Experts of a small language model.
Experts: 128 squared ReLU neurons an expert, a shared expert of 256 neurons.
Below are experts of layer 5 (counted from 0) of a mixture-of-experts language model. Rows are named router (the router's row for the expert), up (a neuron's input weights, with its number) and show model dimensions 0-223. Each number is 50 + 15 x the weight over its row's rms, rounded and kept within 0 to 99.
After each expert's rows: a language model's description of what the expert responds to; "comes after" lists some tokens at least twice as common just before its tokens as in all text. This comes from a sample of Wikipedia text that the model never trained on. Tokens count by the router's weight.

# expert 13
router:36 44 57 49 66 52 78 40 43 41 51 57 56 36 50 37 50 55 35 58 52 38 60 76 67 18 66 31 58 70 84 51 49 50 47 37 37 64 18 40 64 30 57 22 37 50 51 26 52 50 69 62 54 33 84 57 53 50 36 36 37 62 58 39 44 23 44 59 63 36 34 68 53 38 44 80 14 53 73 68 58 43 35 22 58 44 54 52 40 69 52 67 48 73 56 74 47 50 14 31 60 38 72 41 59 53 38 50 78 52 47 56 34 52 52 55 27 40 62 50 50 61 62 69 40 49 46 43 14 43 58 40 58 57 41 83 50 43 39 57 57 52 51 30 45 52 43 56 55 65 48 34 41 13 37 46 39 28 41 70 67 54 22 71 47 54 74 40 74 59 38 58 58 40 61 62 63 34 67 68 37 45 36 99 24 47 71 39 10 66 52 52 66 55 35 62 73 39 49 42 47 44 29 37 53 67 54 35 55 60 41 31 64 44 46 54 51 38 79 60 68 55 76 71
up1:58 51 45 48 44 46 98 57 62 44 61 37 53 63 51 78 86 28 48 52 44 43 72 23 62 35 49 56 73 39 63 52 52 47 80 58 61 66 44 61 21 29 15 53 36 50 57 36 55 18 53 38 66 33 50 53 37 91 66 75 55 68 44 60 46 23 26 51 33 34 60 40 59 27 55 32 52 17 44 32 43 31 43 56 56 43 57 71 32 54 36 72 42 54 54 63 47 55 46 51 33 53 22 65 49 55 35 41 63 48 36 37 62 44 66 51 66 40 69 63 30 58 42 46 42 26 61 60 65 26 45 57 75 30 31 66 48 51 15 35 43 59 55 35 56 61 54 57 48 40 65 57 58 79 39 40 60 65 59 55 47 74 53 57 61 40 53 50 66 48 52 57 56 36 35 42 45 70 70 24 37 65 61 56 57 53 68 73 58 43 33 57 60 83 78 58 39 62 58 16 52 58 33 56 50 77 70 48 48 64 40 42 49 80 73 53 45 53 47 37 29 11 38 36
What it handles: Sports results tables. Pipes, digits and score parts in sports results tables, plus abbreviations like MF, DF, GK, @ and pm, e.g. "5–6 | Vancouver".
comes after: "–", " ", " |", "1", "2", "0"

# expert 35
router:48 44 61 48 50 28 63 24 66 38 29 52 44 09 36 35 59 72 47 56 69 19 38 75 44 46 68 43 33 63 41 61 69 40 43 64 14 52 34 48 62 37 51 42 34 59 46 40 52 58 66 51 52 20 80 79 30 46 58 45 15 63 61 53 51 20 62 43 25 29 48 51 66 53 47 61 25 45 46 59 46 61 58 54 36 45 52 59 56 87 62 38 59 69 27 50 65 63 46 54 36 58 43 45 42 73 46 48 46 46 55 56 22 45 58 36 45 69 79 34 62 37 62 57 61 41 30 35 40 26 59 38 58 52 60 59 82 57 38 39 32 22 61 36 57 63 55 39 37 59 53 54 38 49 26 44 59 35 57 35 54 82 41 39 48 51 67 33 68 26 66 40 37 53 61 53 51 40 73 45 44 27 40 92 53 53 31 38 31 40 62 53 42 71 60 37 66 99 49 59 52 59 57 27 17 55 42 44 60 34 46 31 71 67 63 53 56 20 63 38 53 38 55 37
up1:43 54 46 73 42 45 58 23 63 28 42 58 52 39 39 38 50 64 65 33 56 66 33 54 60 65 42 69 76 52 63 35 60 44 34 28 52 55 50 71 33 47 46 41 74 42 33 76 50 32 46 47 67 54 69 31 59 59 61 92 38 52 50 56 25 57 29 48 33 32 40 35 72 44 41 71 58 52 44 40 53 61 42 49 44 36 31 62 50 39 80 51 34 29 49 58 50 59 53 32 44 62 64 50 57 42 39 53 58 51 62 29 40 31 48 60 64 59 63 60 45 51 25 54 45 62 39 23 39 22 35 46 56 58 52 38 42 61 29 49 45 63 35 60 47 45 64 47 61 64 45 34 16 68 78 49 44 53 97 30 60 88 69 61 36 55 42 56 41 39 84 59 40 66 68 41 55 49 81 88 18 71 47 41 74 67 17 77 45 79 31 35 48 23 12 58 49 66 30 50 58 62 58 63 47 38 25 41 58 65 72 52 63 64 57 64 39 56 56 36 40 53 36 51
What it handles: Indefinite article a. The article a or A, and word-initial capital A, such as is a Chinese fencer, one of a wave, Arizona.
comes after: " is", " as", " with", " a", " was", " in"

# expert 5
router:29 31 73 69 52 56 46 26 64 68 45 67 48 52 29 29 31 63 46 81 74 31 73 82 35 33 69 41 50 54 59 56 65 32 42 56 32 54 38 54 56 30 55 30 35 88 41 36 28 54 50 66 47 49 68 50 63 53 52 50 33 58 49 43 64 13 56 65 46 44 58 46 62 16 36 75 31 43 46 43 69 28 36 24 43 55 37 33 67 70 73 69 76 65 58 42 70 51 41 39 27 40 58 70 64 45 41 46 67 50 44 14 53 81 56 56 44 39 67 37 69 41 65 60 44 48 35 60 30 54 52 54 58 52 45 59 54 50 32 61 41 27 44 37 58 74 58 56 50 47 48 53 28 34 53 63 68 56 56 77 42 78 44 58 32 64 97 44 40 58 13 41 51 52 50 56 76 32 57 44 42 50 66 68 49 64 49 53 41 53 75 38 38 60 54 46 62 54 62 56 65 46 43 24 15 61 45 65 73 30 72 34 66 48 49 40 69 61 70 46 77 41 45 61
up0:64 43 68 43 54 63 32 41 45 65 14 60 57 26 40 65 45 55 54 62 32 34 63 66 39 60 31 68 56 76 43 52 46 25 72 22 52 42 40 52 58 33 48 79 47 66 38 83 37 40 51 56 68 32 75 35 30 67 63 56 16 53 28 33 69 39 51 42 28 47 69 28 55 31 28 58 27 64 60 54 47 63 63 65 56 46 56 68 49 60 65 64 51 73 41 41 34 53 47 29 51 25 75 61 52 31 56 37 69 36 56 41 81 56 66 67 11 56 53 37 25 62 65 51 48 61 40 68 46 58 52 66 83 67 64 43 76 31 41 34 58 37 40 49 46 66 62 46 75 48 52 68 43 54 56 64 44 49 38 49 46 85 35 33 46 46 67 43 66 65 50 35 66 48 55 31 57 17 54 38 02 62 38 70 20 64 49 61 50 50 39 44 48 52 45 49 39 42 51 62 37 42 39 14 43 76 35 32 52 34 53 42 73 44 54 32 50 59 71 44 47 39 41 32
What it handles: Ordinal/sequence numbers. Numbers or numerals naming an item in a sequence, such as track 9, series 3, round 1, Chapter VII, Episode #1; also episode, section, semifinals.
comes after: " ", " #", " Sheet", "/", "–", " second"

# expert 61
router:41 43 59 50 45 51 56 48 73 55 50 28 48 49 48 45 23 61 56 50 36 48 53 74 77 55 50 52 42 51 52 53 74 22 65 52 31 40 34 44 72 36 25 61 41 67 52 59 16 51 53 51 48 44 76 50 51 64 61 45 34 50 75 30 64 51 40 48 50 15 19 27 70 38 39 33 18 47 45 69 66 42 49 43 49 28 47 50 62 66 63 53 69 88 32 54 66 53 31 49 36 43 44 62 51 59 36 42 60 60 50 43 40 57 54 63 54 74 67 42 42 59 69 58 44 00 36 40 33 28 78 34 73 57 44 53 63 64 28 40 46 44 72 39 69 67 60 42 48 65 32 49 49 53 55 63 60 38 46 42 45 63 56 64 31 46 66 24 66 68 58 33 28 81 94 53 64 32 53 51 31 47 57 54 32 48 63 56 46 45 31 40 60 65 32 17 61 54 44 66 78 42 45 44 44 60 30 38 39 49 79 31 84 65 61 57 49 34 74 58 49 63 69 74
up1:47 56 56 49 55 72 37 36 43 46 35 43 71 85 39 37 65 70 70 40 58 35 33 36 56 60 65 63 48 87 80 36 43 53 32 62 58 51 76 66 67 32 42 45 48 52 42 58 53 32 50 65 78 43 75 44 51 34 74 54 55 46 69 53 55 57 48 59 49 44 38 08 80 46 67 75 42 52 38 99 67 53 53 56 45 66 49 55 70 23 33 35 37 84 49 62 60 54 51 74 22 66 44 43 60 59 54 38 81 67 23 31 51 70 43 34 36 40 31 49 28 60 36 30 41 66 51 51 50 51 65 22 69 47 44 65 61 65 52 52 41 04 62 46 66 42 41 61 49 59 29 70 56 48 26 59 32 55 61 48 53 35 49 54 71 52 46 60 40 53 37 52 71 52 59 79 46 53 32 45 40 44 43 53 60 49 55 73 64 30 50 27 89 40 28 37 34 52 49 57 70 52 51 66 75 44 38 56 38 37 40 50 60 62 54 44 32 28 58 35 48 59 38 67
What it handles: Words inside titles. Function words and pronouns inside song, film and work titles or epithets, such as the, You, My, Your, e.g. "Louis the Pious".
comes after: " \"", " The", " of", ":", "The", "'s"

# expert 62
router:51 42 61 68 53 40 68 45 72 30 44 73 27 44 48 17 43 64 46 77 58 41 64 76 44 34 61 29 25 68 62 47 47 40 57 54 33 53 26 56 68 43 58 36 35 59 50 40 36 33 64 55 43 35 79 59 39 60 76 37 29 58 57 39 79 51 49 67 47 45 27 38 76 44 42 70 35 54 59 53 55 55 42 30 45 32 43 43 63 69 60 60 43 73 35 55 59 66 30 44 32 32 60 54 52 34 39 55 60 52 65 26 60 61 47 43 45 63 74 23 45 54 73 44 50 36 66 41 22 29 52 43 65 49 48 64 86 47 26 35 18 10 32 32 64 64 71 43 58 68 50 58 33 45 54 43 55 21 48 67 70 56 25 67 37 66 69 16 51 65 55 50 35 50 72 60 64 60 57 45 59 31 46 86 44 56 53 36 22 72 55 54 41 65 56 29 58 78 58 53 70 54 52 37 36 66 33 48 73 54 82 42 48 49 41 74 75 33 67 68 55 51 49 64
up2:45 25 53 61 66 77 71 45 37 34 66 31 79 76 56 46 59 40 41 51 55 55 42 28 66 46 39 40 51 44 58 30 43 72 60 37 51 32 27 43 62 34 44 57 42 38 46 53 56 42 65 50 40 63 40 45 88 44 66 65 38 46 67 41 87 54 17 43 49 44 45 50 71 29 39 54 56 43 67 60 42 22 66 42 43 65 33 53 42 55 36 76 55 61 54 62 64 41 67 22 34 43 63 67 63 13 72 58 48 35 52 50 40 41 69 40 27 33 65 36 49 62 37 62 34 17 29 38 50 64 21 34 86 56 14 51 57 74 48 43 34 77 46 45 60 66 36 49 27 48 41 31 67 49 46 61 40 52 64 53 48 51 60 35 54 79 43 61 42 85 41 50 53 63 33 57 31 32 53 45 60 30 63 59 69 53 35 13 56 34 50 58 34 61 41 53 68 41 69 62 59 73 71 59 61 47 19 12 39 54 44 44 41 68 50 42 36 70 48 44 31 76 42 53
What it handles: Sports and career entries. Blank cells and words in sports-results tables and career text: assistant coach, Championships, Doubles, Bronze, weight classes, plus works such as novels.
comes after: " |", " /", "aged", "==", "In", " –"

# expert 27
router:45 53 56 64 44 39 67 38 63 34 59 59 32 44 47 18 46 67 47 74 60 42 56 75 45 17 82 26 20 75 67 57 52 42 46 64 33 61 25 56 61 47 48 40 35 54 59 34 48 44 76 59 38 38 74 57 48 65 59 37 16 57 52 45 73 48 47 65 36 41 22 31 66 34 50 66 34 56 68 50 51 49 28 30 44 29 46 51 78 73 49 58 39 71 26 43 63 60 35 44 42 36 60 60 60 42 43 75 51 63 48 28 60 58 49 53 41 55 74 24 57 51 68 38 59 37 57 49 27 24 43 36 69 52 55 58 85 51 32 40 16 17 45 32 69 63 56 54 47 65 43 61 27 49 58 43 47 29 51 67 80 55 39 67 35 64 79 23 51 61 42 49 42 52 69 59 76 56 59 43 55 37 55 86 38 55 55 35 26 51 57 53 50 57 55 34 70 78 56 51 70 58 58 32 33 74 53 49 69 49 76 31 61 40 43 70 63 34 61 69 63 36 56 78
up1:51 37 31 68 74 61 49 49 64 47 70 67 65 28 36 58 46 51 43 33 81 68 68 40 60 84 52 50 62 59 52 35 67 52 71 50 42 76 34 66 58 58 68 75 18 53 37 46 53 85 23 27 38 11 78 69 50 48 56 53 50 61 27 48 61 60 28 31 15 35 62 58 54 42 39 58 23 53 22 40 52 57 78 54 60 50 43 36 56 74 50 13 56 68 53 50 45 52 45 54 51 46 71 59 59 52 47 48 51 38 34 29 64 37 50 52 43 53 53 47 64 51 29 75 67 58 31 26 28 36 63 53 60 63 53 56 52 68 58 30 24 32 36 64 58 39 33 72 37 11 65 48 52 29 36 35 52 38 63 45 47 71 48 64 56 34 60 31 52 63 62 65 46 39 50 55 61 31 51 47 46 56 41 25 55 52 36 45 49 51 43 37 78 57 49 20 34 51 51 71 71 39 24 70 56 61 60 59 35 46 65 41 65 56 61 49 64 94 33 64 57 47 25 70
What it handles: Spaces and headings. Bare space tokens in coordinates, tables and codes, plus biography heading words such as Early life, History, Biography, and scattered word endings.
comes after: "|", " |", "°N", ",", ":", " /"

# expert 36
router:41 54 38 57 38 58 61 28 68 67 46 58 43 36 51 34 59 49 33 75 64 18 60 69 66 24 55 53 00 64 64 49 63 37 53 54 37 47 28 57 73 56 51 38 45 84 55 57 54 39 57 72 44 56 41 57 46 75 30 50 33 50 51 46 64 52 34 55 57 29 42 49 63 43 21 68 22 38 66 57 24 46 26 69 58 26 59 50 50 44 38 68 37 64 52 41 60 60 25 45 53 38 69 61 53 61 36 49 69 51 58 44 62 34 54 46 26 64 61 36 54 46 57 58 80 49 42 43 53 24 40 27 97 66 28 74 54 38 19 27 21 45 53 42 78 55 68 25 36 58 65 43 56 41 40 58 66 29 83 57 64 48 73 52 45 62 56 50 66 45 33 57 31 69 61 64 61 66 52 56 52 20 38 68 66 55 54 52 02 77 43 45 55 59 32 57 60 37 56 52 79 51 43 33 25 76 71 48 44 54 55 52 50 62 45 64 45 54 46 60 50 57 54 65
up1:72 78 53 61 38 73 72 44 68 52 46 38 64 29 57 31 74 72 38 63 63 32 41 44 33 23 36 48 41 35 73 53 24 68 78 35 33 53 38 54 42 71 51 52 43 16 49 58 76 35 45 59 37 57 24 46 39 44 30 62 62 78 56 29 63 85 59 20 43 40 61 38 78 37 48 43 43 42 36 81 34 70 16 40 49 70 44 48 34 53 35 59 36 80 26 31 46 61 45 46 63 59 67 50 81 58 55 44 35 32 20 71 72 51 42 72 43 38 39 47 53 48 42 60 71 47 41 22 64 40 44 28 49 73 79 33 35 46 34 26 36 68 79 46 41 59 44 62 47 48 63 52 47 39 50 42 56 20 52 32 39 49 60 57 39 70 46 71 57 21 47 52 57 64 49 58 61 38 62 47 39 41 36 41 49 60 57 37 59 45 54 43 33 59 74 48 21 58 63 63 45 70 28 55 48 56 45 46 32 58 28 17 46 47 61 52 53 69 32 48 58 39 41 64
What it handles: Infobox field labels. Field names at line start in infoboxes before a colon, such as Phylum, Edited, Location, Country, Website, Total.
comes after: "-", " •", "″W", "″E", "|", " Binomial"

# expert 38
router:52 63 44 80 45 38 51 42 33 60 49 54 31 32 40 32 61 56 42 39 34 43 64 85 46 10 84 49 51 74 57 47 49 35 54 71 27 31 34 50 67 41 42 36 56 32 62 72 58 69 41 36 42 62 81 63 50 80 53 61 19 94 60 27 55 59 62 66 37 35 42 56 56 59 28 49 45 59 66 73 50 13 64 36 50 33 58 41 62 57 60 65 55 52 59 69 61 68 62 69 47 60 60 54 46 53 53 64 61 42 46 35 39 47 40 50 42 40 71 46 49 64 52 29 37 41 59 42 35 38 61 27 57 38 48 58 76 41 16 53 24 32 38 41 56 56 49 43 69 43 23 46 43 52 49 20 38 43 66 50 66 33 46 66 51 60 90 33 63 67 73 49 48 53 58 95 48 47 56 31 48 54 62 74 52 37 38 29 31 49 37 34 29 42 38 66 74 47 52 54 60 46 18 51 31 37 42 77 87 50 72 37 51 29 50 56 54 49 34 57 50 45 62 54
up1:62 52 60 71 41 67 55 49 43 75 51 49 53 34 00 48 19 45 39 40 46 35 22 77 76 54 57 64 72 68 42 51 46 18 25 50 46 37 74 66 23 35 62 49 46 30 27 70 34 57 44 68 36 64 62 71 47 46 48 57 44 50 70 44 17 52 61 48 52 64 45 55 31 33 62 51 71 26 61 60 60 31 44 53 48 57 13 48 65 86 50 31 47 30 42 72 39 61 65 45 57 37 34 34 41 85 54 35 51 29 62 51 65 37 56 41 56 29 69 48 38 66 78 55 50 80 50 53 49 58 38 54 45 59 44 35 66 58 38 82 31 69 56 47 47 64 58 43 41 45 51 39 47 99 53 49 62 76 49 32 62 39 56 71 62 51 76 52 51 40 65 51 39 27 82 46 54 54 67 38 23 49 51 58 37 36 35 45 74 57 51 41 50 59 43 58 46 31 50 23 47 46 48 81 44 37 71 54 64 44 69 74 40 35 71 47 54 54 52 52 58 44 33 41
What it handles: Number digits and quantities. Digit pieces inside numbers and quantity words, such as the final 0 of 8,000, percent signs, million, thousand, hundred.
comes after: " ", ",", "00", ".", "10", " $"

# expert 30
router:38 35 65 58 68 39 67 34 72 34 54 59 34 33 49 26 44 61 45 66 70 43 50 81 54 21 69 35 23 68 65 38 63 35 47 63 34 51 36 57 60 52 48 44 32 60 76 17 56 41 52 67 44 41 81 54 43 56 71 47 28 63 52 44 69 62 59 64 37 41 29 41 66 38 49 63 36 35 54 56 66 59 27 32 46 32 36 50 67 63 60 53 46 65 25 47 53 69 33 47 41 33 60 43 59 46 50 70 39 58 56 40 48 62 46 45 40 67 84 21 45 66 70 46 42 51 65 32 25 35 46 34 58 54 54 62 92 76 31 41 18 20 38 28 77 50 75 53 43 50 53 45 36 28 50 38 61 28 54 47 72 59 43 66 20 62 82 31 59 62 36 51 48 52 61 68 69 44 51 56 46 34 64 76 44 56 42 34 25 57 44 65 55 47 47 35 58 77 46 48 77 68 46 39 53 79 46 29 60 61 78 34 75 55 50 65 66 47 67 63 67 49 43 77
up1:64 53 45 23 58 52 26 16 32 50 32 50 40 49 17 47 86 62 46 63 67 58 76 69 55 45 49 65 29 49 71 45 40 61 34 43 63 77 25 51 56 63 51 42 51 45 76 39 64 51 58 64 74 64 82 43 57 56 67 64 41 31 51 20 35 42 49 60 94 58 70 68 64 41 64 49 65 79 49 49 54 59 56 44 60 26 58 60 59 45 36 67 50 39 56 35 47 35 43 77 67 31 40 57 34 22 56 67 44 45 54 45 30 34 63 43 37 46 45 62 36 69 55 43 68 40 62 67 37 30 44 64 33 57 07 71 45 63 41 38 35 52 54 52 42 53 61 48 57 42 46 69 11 41 42 69 48 61 28 62 47 52 47 48 45 34 62 66 35 55 58 50 40 76 45 25 27 40 63 41 31 39 59 71 24 60 48 47 39 55 81 37 49 86 74 64 45 40 46 51 87 37 47 48 37 54 40 52 40 39 81 55 29 24 56 38 53 59 62 63 68 56 32 42
What it handles: Demonstratives and year spaces. Determiners like this, the, same, That, plus spaces before years in lists and some mid-name pieces such as -ri-.
comes after: " |", "|", ";", " in", " during", " –"

# expert 31
router:32 49 49 32 73 46 38 57 54 36 30 26 47 44 27 23 29 57 54 55 63 54 45 43 61 28 59 68 34 69 56 41 52 29 41 50 30 54 20 55 39 55 52 33 16 66 57 66 43 57 24 46 33 32 96 36 45 67 59 63 30 52 71 40 49 36 44 60 60 49 27 50 69 30 39 40 30 55 54 57 52 60 44 42 65 26 38 52 51 75 59 68 49 84 55 73 49 94 35 39 47 44 48 39 36 76 30 54 38 66 67 71 55 51 66 41 26 56 59 46 64 22 46 54 49 42 45 39 43 41 35 35 69 43 39 53 70 54 12 50 45 54 39 52 57 48 72 67 72 61 35 20 56 46 68 24 71 40 61 62 62 64 41 55 52 52 77 47 43 59 53 24 42 40 68 86 74 47 32 52 61 38 56 58 44 40 46 27 34 45 31 40 56 53 62 27 60 45 59 45 74 60 23 58 32 53 36 33 44 34 71 42 69 52 58 59 74 37 58 48 49 84 66 66
up1:42 37 86 32 56 64 78 37 36 40 57 40 59 52 51 64 04 75 61 40 40 50 64 44 53 31 41 51 63 60 15 51 38 51 57 34 45 41 44 56 71 58 35 59 39 78 64 40 59 36 70 42 46 50 60 25 52 54 34 47 24 35 69 70 51 69 52 30 66 46 59 38 52 55 54 35 40 27 60 44 51 29 38 60 55 63 40 56 34 46 37 60 50 69 27 70 48 59 41 63 47 43 80 30 18 20 49 51 41 24 56 67 69 37 61 60 47 60 60 67 42 67 37 58 45 55 39 50 33 60 70 55 40 44 58 62 53 58 40 33 40 37 61 42 38 67 40 58 44 61 24 57 54 92 61 51 79 38 16 76 66 60 48 82 67 32 63 54 41 48 20 32 79 57 43 66 66 31 34 50 57 49 35 44 43 48 27 55 53 45 40 28 45 39 59 55 45 35 42 27 44 40 35 58 39 55 69 44 39 47 24 24 79 39 66 78 52 23 71 53 83 57 68 39
What it handles: Sentence-initial time/place prepositions. Prepositions in, on, at, during opening a sentence or adverbial phrase of time or place, e.g. "In July 2018", "On 7 July".
comes after: ".", ".\n\n", " released", " died", " found", "===\n"

# expert 29
router:54 37 57 57 41 31 60 54 67 28 44 57 38 39 51 15 46 66 51 68 61 44 59 77 49 29 59 43 21 60 76 53 58 34 47 53 34 54 27 57 68 50 39 35 31 63 70 32 45 33 73 54 51 39 75 70 50 68 55 59 23 56 56 47 79 64 45 57 36 25 31 43 60 28 34 74 30 52 64 56 61 36 54 28 58 29 45 54 64 78 55 56 54 68 34 44 61 80 33 38 39 40 48 55 46 41 68 75 62 52 45 34 41 65 46 49 50 61 77 31 27 60 78 63 45 34 65 47 23 19 36 37 61 46 44 68 73 53 36 43 23 20 37 33 70 66 72 68 47 59 41 47 26 42 47 50 49 30 58 68 63 57 39 65 38 61 79 23 58 55 21 58 45 50 66 59 58 45 69 60 61 45 56 83 47 56 39 37 23 56 45 41 37 61 51 36 74 80 54 44 58 61 48 38 19 76 23 32 61 37 69 39 54 36 50 75 50 55 52 48 52 42 67 73
up0:64 53 58 69 58 52 65 46 35 27 38 38 22 54 50 43 72 51 49 49 57 37 55 67 56 20 42 43 15 76 55 46 44 46 47 48 56 42 14 67 57 42 30 42 57 41 49 48 63 60 34 28 64 70 53 63 52 59 30 60 39 34 80 60 46 48 48 67 58 28 19 65 85 37 35 39 26 57 51 48 51 48 46 83 51 36 42 21 53 58 62 66 61 53 32 63 67 25 41 64 37 35 63 43 62 39 17 39 60 62 59 34 47 57 67 50 17 49 63 65 59 39 42 46 44 43 48 21 18 57 83 52 71 44 57 67 49 94 26 38 43 30 49 38 42 99 63 53 60 47 41 29 72 50 47 47 52 30 53 58 78 40 64 64 55 53 58 06 62 37 41 39 57 66 55 54 60 53 44 50 27 64 54 58 45 33 47 46 37 53 50 51 53 47 19 39 48 49 39 60 50 35 62 45 39 51 37 62 73 38 44 17 40 45 66 56 67 58 46 70 72 48 68 70
What it handles: Wh-words and degree adverbs. Question words and intensifiers such as How, What, Why, very, rather, too; also some date and time numbers.
comes after: " ", "19", "18", "20", ":", " \""

# expert 50
router:51 39 50 61 27 42 55 25 58 70 63 48 40 32 50 31 45 58 41 57 34 53 60 74 52 25 41 51 34 77 66 71 48 31 33 67 33 51 41 62 70 36 51 43 31 52 52 31 71 29 49 60 31 62 57 60 36 54 50 37 35 62 44 30 67 69 43 59 59 16 52 54 69 31 46 61 34 37 44 58 61 31 34 34 59 48 52 56 73 70 51 58 53 80 50 84 46 79 27 48 37 16 54 56 65 44 34 67 52 53 58 32 48 63 52 20 21 46 62 36 45 54 70 55 54 48 72 54 14 31 51 31 68 52 51 67 61 66 28 50 06 26 45 41 62 60 65 66 58 47 49 55 30 34 52 55 37 46 80 70 53 47 58 73 54 78 91 15 38 58 40 38 34 62 68 50 63 74 50 45 39 36 33 70 32 53 65 47 42 66 35 48 58 63 47 41 65 70 66 28 70 57 50 48 43 56 30 34 50 49 77 41 58 57 68 45 65 55 41 57 51 57 65 82
up1:48 31 25 40 57 46 54 68 57 42 50 54 17 11 25 56 73 46 55 45 42 11 63 72 72 50 50 66 71 75 57 52 74 38 44 55 52 46 62 65 50 23 84 66 64 16 55 43 29 48 50 41 37 66 42 46 29 41 58 78 56 84 55 59 46 66 57 66 52 43 39 59 83 41 62 59 54 31 43 61 54 94 56 60 26 51 65 68 47 35 58 61 35 49 47 47 37 46 68 75 34 26 60 45 62 32 24 67 56 41 13 49 67 53 72 44 65 42 47 57 67 50 59 38 62 41 09 61 69 65 26 59 49 39 51 53 21 39 70 40 17 71 44 38 43 47 63 60 67 54 54 29 45 51 60 53 31 51 73 50 48 43 42 50 68 38 64 61 50 54 58 47 50 46 73 37 64 66 71 62 68 36 44 28 48 67 43 45 56 38 40 56 50 58 48 35 53 52 64 28 56 43 26 27 33 63 61 53 68 54 50 28 57 25 66 62 77 63 41 46 47 41 56 56
What it handles: Plural and general nouns. Head nouns, often plural, after determiners: countries, areas, sites, species, characters, cells, system, as in those sites.
comes after: " the", " this", " other", " two", " these", " The"

# expert 39
router:19 30 33 48 56 37 64 29 36 34 51 55 34 51 48 38 39 56 57 69 54 41 60 62 61 26 33 25 46 76 66 39 78 57 79 48 33 41 26 76 63 52 64 37 41 47 62 25 48 43 38 58 61 40 55 59 55 43 50 49 33 52 56 33 72 37 21 76 41 29 16 27 81 42 51 58 28 52 58 34 67 67 58 53 67 27 59 43 76 54 40 76 38 92 52 71 53 72 45 45 31 53 61 49 63 67 39 71 46 59 40 46 53 38 48 54 44 47 55 06 54 46 40 78 36 43 71 58 21 29 46 35 67 72 39 59 63 50 30 55 50 46 39 61 64 47 62 41 33 43 44 45 37 36 39 53 45 07 55 79 82 50 41 52 53 45 56 50 44 38 23 64 52 59 56 71 71 48 43 67 55 53 65 92 52 58 45 59 33 67 41 67 36 70 65 46 50 72 49 48 56 52 39 38 44 70 53 36 51 60 73 36 74 45 39 67 43 44 54 50 66 29 72 56
up1:21 30 33 46 44 22 56 47 47 40 54 50 58 82 40 44 36 49 28 23 21 48 42 66 22 15 63 31 36 50 53 59 66 36 48 30 38 40 48 87 70 67 44 38 37 52 54 42 33 40 45 38 49 55 91 45 40 59 56 70 82 60 57 55 69 57 81 45 37 51 35 48 39 37 60 54 50 41 39 61 74 24 55 38 71 41 59 63 57 32 72 76 48 58 75 34 42 00 22 58 49 55 57 44 60 65 34 58 37 32 49 59 55 53 54 41 34 40 51 22 59 65 52 59 71 68 53 36 41 49 32 50 54 50 43 67 25 55 45 41 60 47 31 58 55 66 24 41 38 60 54 58 45 77 33 66 50 33 49 61 47 55 56 53 55 57 41 71 39 69 50 85 55 71 26 58 57 59 65 42 37 60 60 58 50 55 63 55 15 45 66 38 42 40 23 43 76 24 28 55 60 60 41 51 57 54 69 45 82 85 53 39 42 28 32 31 55 67 40 56 42 54 53 46
What it handles: Year digits and table pipes. Table-cell pipes after years or dates, and the final two digits of years, as in 2019–20 |, 20(11), 19(84), in infobox and list data.
comes after: "20", "19", "–", "18", "01", "02"

# expert 2
router:55 50 54 47 23 65 41 55 48 48 59 50 33 50 43 40 55 51 45 49 53 57 68 69 40 50 74 54 42 68 47 37 47 54 50 48 16 64 28 35 46 34 73 53 30 68 50 48 43 46 54 37 41 40 37 65 43 73 53 65 24 60 52 51 76 58 41 54 49 55 37 45 48 43 32 58 46 63 64 63 67 27 30 37 54 55 27 63 42 69 42 60 57 71 62 43 54 67 31 46 44 20 64 56 62 44 35 61 47 38 78 40 63 47 58 43 68 74 75 47 40 48 75 67 32 44 59 31 30 41 66 36 70 39 68 47 54 66 27 26 23 21 51 35 84 78 55 58 73 58 33 32 67 74 47 33 74 29 85 44 55 52 35 54 52 61 71 01 47 35 33 51 64 55 77 75 75 56 63 70 59 44 52 56 23 61 38 29 19 51 57 44 49 56 45 37 29 40 45 70 44 67 63 47 22 74 40 48 68 70 53 35 60 58 45 76 57 20 35 76 39 48 69 57
up0:58 47 16 47 43 52 42 42 42 23 43 45 44 69 29 72 08 33 58 48 37 64 48 28 37 34 54 58 11 68 52 30 35 48 45 58 33 63 39 51 53 28 58 32 46 68 58 46 38 25 87 51 70 65 59 46 42 65 45 57 43 50 55 28 53 40 63 46 41 71 67 69 65 39 48 50 54 55 59 31 24 30 66 57 47 51 53 47 74 22 38 73 54 62 48 64 54 33 43 31 45 43 85 46 61 73 58 47 70 68 59 84 28 63 46 36 49 48 49 47 32 56 35 44 48 24 79 39 40 51 47 66 33 54 47 47 79 60 57 56 57 44 60 90 80 41 51 67 64 74 19 56 22 78 49 36 78 25 54 64 49 57 53 37 59 50 51 40 57 38 59 70 38 49 76 45 56 58 46 26 42 75 41 49 48 47 71 49 44 18 47 54 60 77 28 49 49 61 44 53 54 51 64 53 62 39 38 63 54 50 64 55 48 28 49 31 50 69 39 46 52 89 61 79
What it handles: Century digits in years. First digit pair of four-digit years, mostly 19 and 18, as in 1993, 1877, 1970s, in dates and lifespans.
comes after: " ", " (", "–", "18", "00", "/"